Below are experts of layer 2 (counted from 0) of a mixture-of-experts language model. Rows are named router (the router's row for the expert) and show model dimensions 0-191. Each number is 50 + 15 x the weight over its row's rms, rounded and kept within 0 to 99.
Before each expert's rows: a language model's description of what the expert responds to; "gets" lists some tokens that make up at least twice as much of what it gets as of all text. This comes from a sample of Wikipedia text that the model never trained on. Tokens count by the router's weight.

# expert 4
What it handles: Articles and sentence-initial words, especially "an" after "is/was" in opening definitions ("is an American…"), plus The, This, same, known.
gets: " the", " a", " The", "The", " an", " A"
router:55 36 45 22 35 36 54 38 65 56 54 70 33 50 49 57 37 64 55 58 52 60 68 55 59 61 58 40 52 35 73 76 59 18 46 62 26 45 46 71 39 30 54 50 55 50 69 52 52 32 51 44 54 55 25 26 26 19 59 55 39 68 46 66 44 49 58 34 53 60 68 78 34 50 26 70 32 60 39 49 46 49 29 83 19 42 46 31 29 28 16 57 75 49 42 37 37 45 30 65 57 27 19 67 84 49 70 70 64 55 46 55 69 53 40 46 46 25 46 34 54 53 47 41 75 84 50 44 45 40 29 38 47 33 64 49 38 43 33 82 44 80 64 46 59 59 45 75 26 46 40 60 77 50 37 51 66 77 59 49 59 24 79 42 56 56 55 50 40 45 53 49 70 52 50 53 42 32 64 48 62 38 60 39 43 87 56 59 74 59 34 51

# expert 13
What it handles: Small numbers, scores and units in results tables (0, 1–0, kg, km, MF), plus word-final pieces like s, th, ons.
gets: "s", " 0", "th", " 1", ")", " 2"
router:50 61 40 32 76 60 72 61 66 59 76 65 47 55 32 37 77 35 47 54 57 85 34 35 58 58 37 40 72 17 46 63 36 24 50 39 37 61 38 74 45 53 34 39 49 51 37 53 45 56 40 36 41 61 53 24 26 40 49 34 62 51 51 70 38 34 23 32 70 30 45 66 41 48 57 27 68 60 66 63 69 62 43 42 11 57 29 55 57 42 29 53 34 64 78 47 35 46 31 77 50 64 68 63 47 53 34 63 75 60 39 73 44 63 38 51 51 72 58 40 37 28 63 44 78 56 75 40 51 48 39 49 38 59 38 85 35 40 34 58 36 71 48 58 45 48 44 66 31 63 40 59 90 42 37 50 32 51 40 77 36 53 75 61 59 37 48 44 19 47 46 76 54 68 57 46 47 71 65 59 53 18 41 55 46 74 52 70 54 48 35 39

# expert 14
What it handles: Opening quotation marks, parentheses, equals signs, section headers and odd symbols, plus participles like indicating after commas, as in "Day.
gets: " \"", "==", " (", "=", "===", " In"
router:56 72 63 39 44 48 48 55 65 62 55 63 30 34 23 30 28 40 52 74 49 73 52 51 65 52 48 48 57 67 32 69 57 38 48 33 06 77 68 65 34 50 57 33 29 52 39 60 44 55 79 49 53 58 43 39 38 16 40 52 72 42 52 54 54 48 29 47 44 49 52 46 63 43 41 37 34 66 33 58 38 75 34 50 31 75 74 42 17 23 35 59 45 52 45 36 63 53 51 61 65 54 36 48 52 41 60 53 66 85 30 43 54 61 27 47 60 44 66 35 48 54 52 74 68 85 42 37 49 31 51 49 58 52 50 70 42 56 41 42 46 72 43 35 52 54 43 98 37 50 51 36 77 55 32 28 42 62 51 75 57 26 73 59 79 47 10 47 57 59 67 52 42 65 41 60 69 38 55 32 26 46 21 39 41 49 71 77 56 38 49 60

# expert 5
What it handles: First token of a new sentence, line or list item: line breaks, list dashes, row-opening pipes, pronouns like he, they, The.
gets: "-", "|", "\n", "==", " he", " The"
router:42 48 40 54 64 87 61 52 52 43 82 56 15 41 55 67 37 71 56 67 58 49 47 61 45 46 31 35 37 71 59 69 22 26 45 58 42 48 45 47 58 37 56 62 47 71 60 57 50 64 34 42 59 30 36 47 34 27 44 40 36 56 39 54 50 67 41 45 52 37 50 33 32 58 32 61 57 68 36 40 78 60 43 44 24 53 67 30 41 29 28 72 46 39 55 48 61 30 52 55 48 49 21 35 49 35 90 50 62 57 30 61 79 63 50 32 59 39 54 40 45 71 18 46 71 62 49 34 31 32 05 63 64 44 59 51 57 52 55 52 47 63 79 53 80 54 74 36 23 65 29 64 62 50 36 25 62 71 44 81 65 45 43 61 56 44 34 39 34 47 68 37 55 79 37 47 63 49 57 59 53 57 26 15 42 42 64 77 43 35 43 45

# expert 29
What it handles: Pipes after a name or number inside data tables, and past-tense verbs of results, such as won, appointed, defeated, named.
gets: " |", ";", "|", " won", " named", " 0;"
router:44 45 33 45 38 69 21 62 66 50 65 65 47 39 34 55 49 57 08 64 57 37 54 50 45 58 24 39 58 59 48 75 27 42 47 48 35 69 51 45 50 45 41 72 56 91 55 55 54 45 58 38 54 63 42 21 49 71 80 52 49 54 59 43 39 46 34 50 37 44 32 79 41 42 42 24 44 86 10 35 61 52 29 65 26 29 41 47 40 35 48 66 55 63 31 39 42 36 74 50 60 61 57 69 51 66 33 56 65 61 49 50 60 52 41 35 46 94 50 51 35 39 61 44 80 36 69 55 80 45 49 31 68 64 62 42 46 45 40 61 61 76 63 42 81 61 46 33 57 33 33 56 60 12 32 39 60 51 39 53 64 50 46 54 58 59 54 64 18 63 48 58 56 56 63 33 68 59 56 64 59 52 36 56 73 56 85 68 55 76 73 46

# expert 18
What it handles: Connecting prepositions and conjunctions such as to, for, in, and, about, vs, &, including "1 to N" ranges and colons.
gets: " to", " in", " and", " for", " of", " on"
router:80 66 32 48 21 70 38 81 79 86 40 67 36 51 39 62 58 61 07 71 34 53 34 63 46 52 31 41 71 37 41 56 34 26 46 44 19 49 55 62 60 32 56 58 56 63 50 52 48 43 77 46 48 60 50 34 51 30 46 59 46 61 60 94 39 56 28 38 49 34 32 75 80 67 46 25 23 70 57 31 63 34 48 68 12 70 23 48 50 40 41 60 40 80 30 47 57 36 59 36 68 35 65 35 66 67 59 50 56 62 45 59 60 42 40 29 46 62 59 65 42 74 58 33 55 74 59 57 21 44 33 40 45 38 55 59 48 36 30 64 54 55 47 32 40 47 45 69 42 50 42 62 63 26 36 43 33 60 65 39 67 56 47 61 66 48 36 42 31 49 56 64 52 62 40 54 36 55 54 60 59 40 40 30 59 60 71 49 56 43 66 24

# expert 26
What it handles: Role and group nouns and the of or for that follow them, such as age of, members, Minister for, headquarters of, plus table dividers.
gets: " of", " for", " with", "---|---|---|---|", " at", " by"
router:48 62 71 32 60 54 61 76 65 73 52 71 41 48 52 53 60 60 53 51 42 46 55 48 67 66 41 42 30 76 47 61 43 26 61 29 26 16 71 47 37 51 48 55 49 62 35 69 60 31 48 38 38 50 50 11 45 70 62 28 66 71 37 92 61 60 07 85 50 33 42 55 46 44 18 53 36 54 56 62 82 53 12 60 38 60 61 61 32 56 13 41 75 56 45 64 35 25 41 50 65 71 34 77 37 35 49 37 81 78 41 50 48 26 36 40 39 58 46 33 31 49 41 56 81 49 49 44 56 40 32 52 39 52 37 55 57 54 48 55 51 61 56 57 47 66 67 58 49 55 45 46 49 75 46 39 72 42 55 78 48 41 61 33 62 55 71 41 41 42 42 56 64 58 41 52 58 67 47 31 64 51 38 42 68 73 69 78 46 56 50 62

# expert 17
What it handles: Pipe separators between table cells after a name or title, and given names in lists or rosters, such as John, George, Adam.
gets: " |", "|", ":", "=", "===", " \""
router:55 57 41 55 19 60 35 52 99 53 56 53 43 52 46 59 51 50 31 44 45 49 51 34 64 38 34 20 30 64 54 78 49 35 60 50 30 31 53 68 25 21 37 55 51 69 55 56 55 55 70 37 56 87 41 43 41 38 65 46 63 34 60 61 45 67 12 31 57 43 38 39 36 27 37 37 52 78 29 66 57 66 36 64 14 25 59 30 24 30 45 75 24 49 43 43 47 56 42 47 75 44 35 48 34 47 48 41 64 51 40 46 61 57 51 53 60 65 46 27 55 75 32 60 78 31 58 35 61 43 57 36 64 57 54 44 66 38 50 56 57 61 66 72 66 65 43 47 54 66 35 65 68 56 40 49 62 42 35 54 69 36 43 62 67 62 43 65 16 40 41 49 68 80 26 48 41 60 49 33 75 79 39 39 70 41 74 65 47 57 51 26

# expert 24
What it handles: Words like and, or, but, was, has, been, became, and "=" closing wiki headings, linking clauses or list items.
gets: " and", " (", " was", " is", " or", " ="
router:48 50 49 44 26 62 39 64 63 39 57 68 50 26 45 29 28 50 08 75 37 33 71 61 57 62 47 34 69 61 61 55 46 19 57 52 09 78 62 51 43 44 50 65 59 74 47 46 55 45 79 57 62 49 39 31 63 46 74 53 34 50 46 46 59 63 04 48 39 26 49 64 48 62 44 44 71 67 32 35 54 48 23 61 37 46 52 23 32 34 49 44 31 43 39 59 43 45 77 44 46 56 48 36 63 48 45 79 64 91 48 63 63 37 37 30 59 35 75 45 51 58 75 43 63 72 37 61 62 45 41 58 49 43 69 50 68 40 47 61 60 68 42 29 52 45 55 53 66 54 31 58 40 22 51 55 49 43 61 62 84 50 60 78 59 60 48 28 44 74 61 37 45 40 40 52 76 62 60 51 71 23 26 50 58 60 76 79 44 60 64 57

# expert 15
What it handles: Punctuation and fragments: lone spaces and table cells, opening parentheses, hyphens in compounds, braces and backslashes in LaTeX, mid-word pieces.
gets: " ", " (", "-", "'", "s", " \""
router:53 52 57 48 60 66 50 43 59 51 42 60 28 45 05 46 25 67 34 74 79 62 44 50 60 44 36 35 42 47 42 40 48 23 55 39 30 72 55 60 48 34 63 39 45 50 33 63 49 54 41 33 79 76 38 38 55 38 35 32 30 56 32 73 46 53 47 56 46 63 50 67 30 38 38 42 70 68 29 30 58 50 41 74 32 31 51 51 36 56 30 29 39 54 51 66 50 65 39 46 58 74 47 47 65 40 50 52 73 73 59 69 57 28 47 54 30 37 80 15 41 59 66 38 63 67 62 61 42 21 33 44 38 72 47 68 53 36 78 44 61 54 51 19 45 59 32 45 55 41 49 76 92 47 37 60 47 33 58 28 60 35 62 69 74 57 45 49 16 76 61 54 44 58 45 72 60 62 39 43 58 65 33 49 41 27 58 65 67 30 48 19

# expert 8
What it handles: Verbs, auxiliaries, relative pronouns and adverbs continuing a clause in narrative prose, such as was, which, also, who, had.
gets: " was", " to", " which", " that", " is", " also"
router:37 52 22 46 42 73 51 66 44 43 53 72 33 60 38 50 42 57 41 43 71 60 42 61 51 73 45 47 61 60 44 73 46 21 20 48 21 77 39 33 48 58 43 59 67 66 66 54 47 67 68 76 57 45 45 33 56 42 53 35 42 40 56 60 69 30 29 45 45 33 41 49 36 65 48 37 42 77 70 43 49 45 40 50 43 35 62 05 43 26 34 50 73 49 46 47 28 49 62 40 86 41 29 36 61 54 45 71 54 88 45 74 48 60 59 31 44 37 68 52 51 80 77 37 66 69 55 31 61 39 26 60 59 28 59 26 51 44 42 52 55 65 57 62 80 42 73 52 68 69 30 39 68 39 31 38 59 65 53 95 72 55 60 60 47 61 56 56 31 37 65 60 66 55 29 51 66 44 67 41 58 48 37 43 53 64 78 71 26 50 53 43

# expert 20
What it handles: Month names after a day number, and year or score pieces in dates and ranges, such as 3 May, 1858–1913, 63–27.
gets: " |", ";", " 1", " May", " June", " March"
router:50 61 47 48 55 85 41 60 77 39 70 77 54 44 34 40 46 63 56 69 64 72 85 70 48 72 34 37 54 64 52 61 63 63 71 59 20 73 58 62 66 47 82 46 55 66 48 69 42 48 61 19 45 75 30 38 62 32 47 47 40 49 46 57 55 40 38 47 50 40 38 49 44 44 31 15 49 85 39 39 60 59 45 41 24 51 20 50 57 22 30 57 47 76 44 31 44 58 65 69 51 55 48 46 42 65 49 36 62 77 57 46 30 53 28 51 44 70 47 55 52 56 49 45 62 53 79 52 43 10 43 47 64 48 60 35 36 57 46 46 64 71 49 61 62 41 63 39 43 58 53 37 82 38 46 29 48 56 55 58 26 67 62 53 75 32 52 55 43 49 67 83 34 63 54 51 48 45 56 31 71 37 37 61 53 77 92 83 56 36 55 29

# expert 6
What it handles: Function words mid-sentence: commas between list items or clauses, "the" after prepositions, "that" introducing reported clauses.
gets: ",", " the", "'", " by", " that", " at"
router:33 57 78 36 09 52 64 60 58 42 54 63 32 52 56 35 30 64 13 59 70 68 27 57 55 55 29 33 47 42 37 76 48 50 34 61 49 40 41 47 70 52 62 39 65 73 60 65 58 31 42 37 37 51 40 23 39 13 30 46 51 71 49 78 58 21 45 50 47 59 46 68 51 78 42 31 60 68 36 45 41 38 48 80 23 55 50 56 33 36 27 31 65 50 37 54 30 70 36 60 54 42 22 49 53 60 69 33 69 65 37 80 48 53 17 28 55 20 65 47 44 62 72 53 65 51 50 38 42 54 30 37 70 45 37 35 45 48 51 42 55 61 44 59 39 75 51 50 30 40 28 54 52 31 55 41 46 57 78 47 52 29 60 43 58 46 56 68 37 46 60 45 58 46 42 53 65 50 67 60 63 34 36 44 43 78 84 79 52 25 49 24

# expert 16
What it handles: Closing parentheses, brackets and quotes and sentence-final periods, e.g. "census)", "album)", ")." and '".', plus word-final pieces in foreign names.
gets: ")", ".", "\"", ").", ".\"", "\"."
router:52 46 40 34 60 67 60 69 59 57 69 65 32 44 41 11 57 63 16 57 62 62 43 68 33 42 35 66 71 55 50 89 41 18 63 41 51 38 51 44 50 70 66 38 60 65 45 30 51 54 64 31 51 39 30 27 57 34 17 52 50 64 39 45 42 54 25 21 56 46 43 62 37 46 46 47 67 73 42 45 55 62 34 60 13 28 40 39 45 39 33 35 68 31 69 56 29 59 35 50 57 57 41 34 53 49 36 67 60 50 54 55 59 55 33 46 70 83 69 73 40 32 65 77 61 43 63 48 76 44 30 71 41 69 44 20 50 57 54 50 31 60 37 49 92 33 26 36 38 67 34 45 71 64 29 41 75 45 53 77 55 54 49 58 49 61 48 56 34 59 47 40 27 74 32 41 58 44 57 74 51 45 34 64 39 59 75 55 54 33 40 49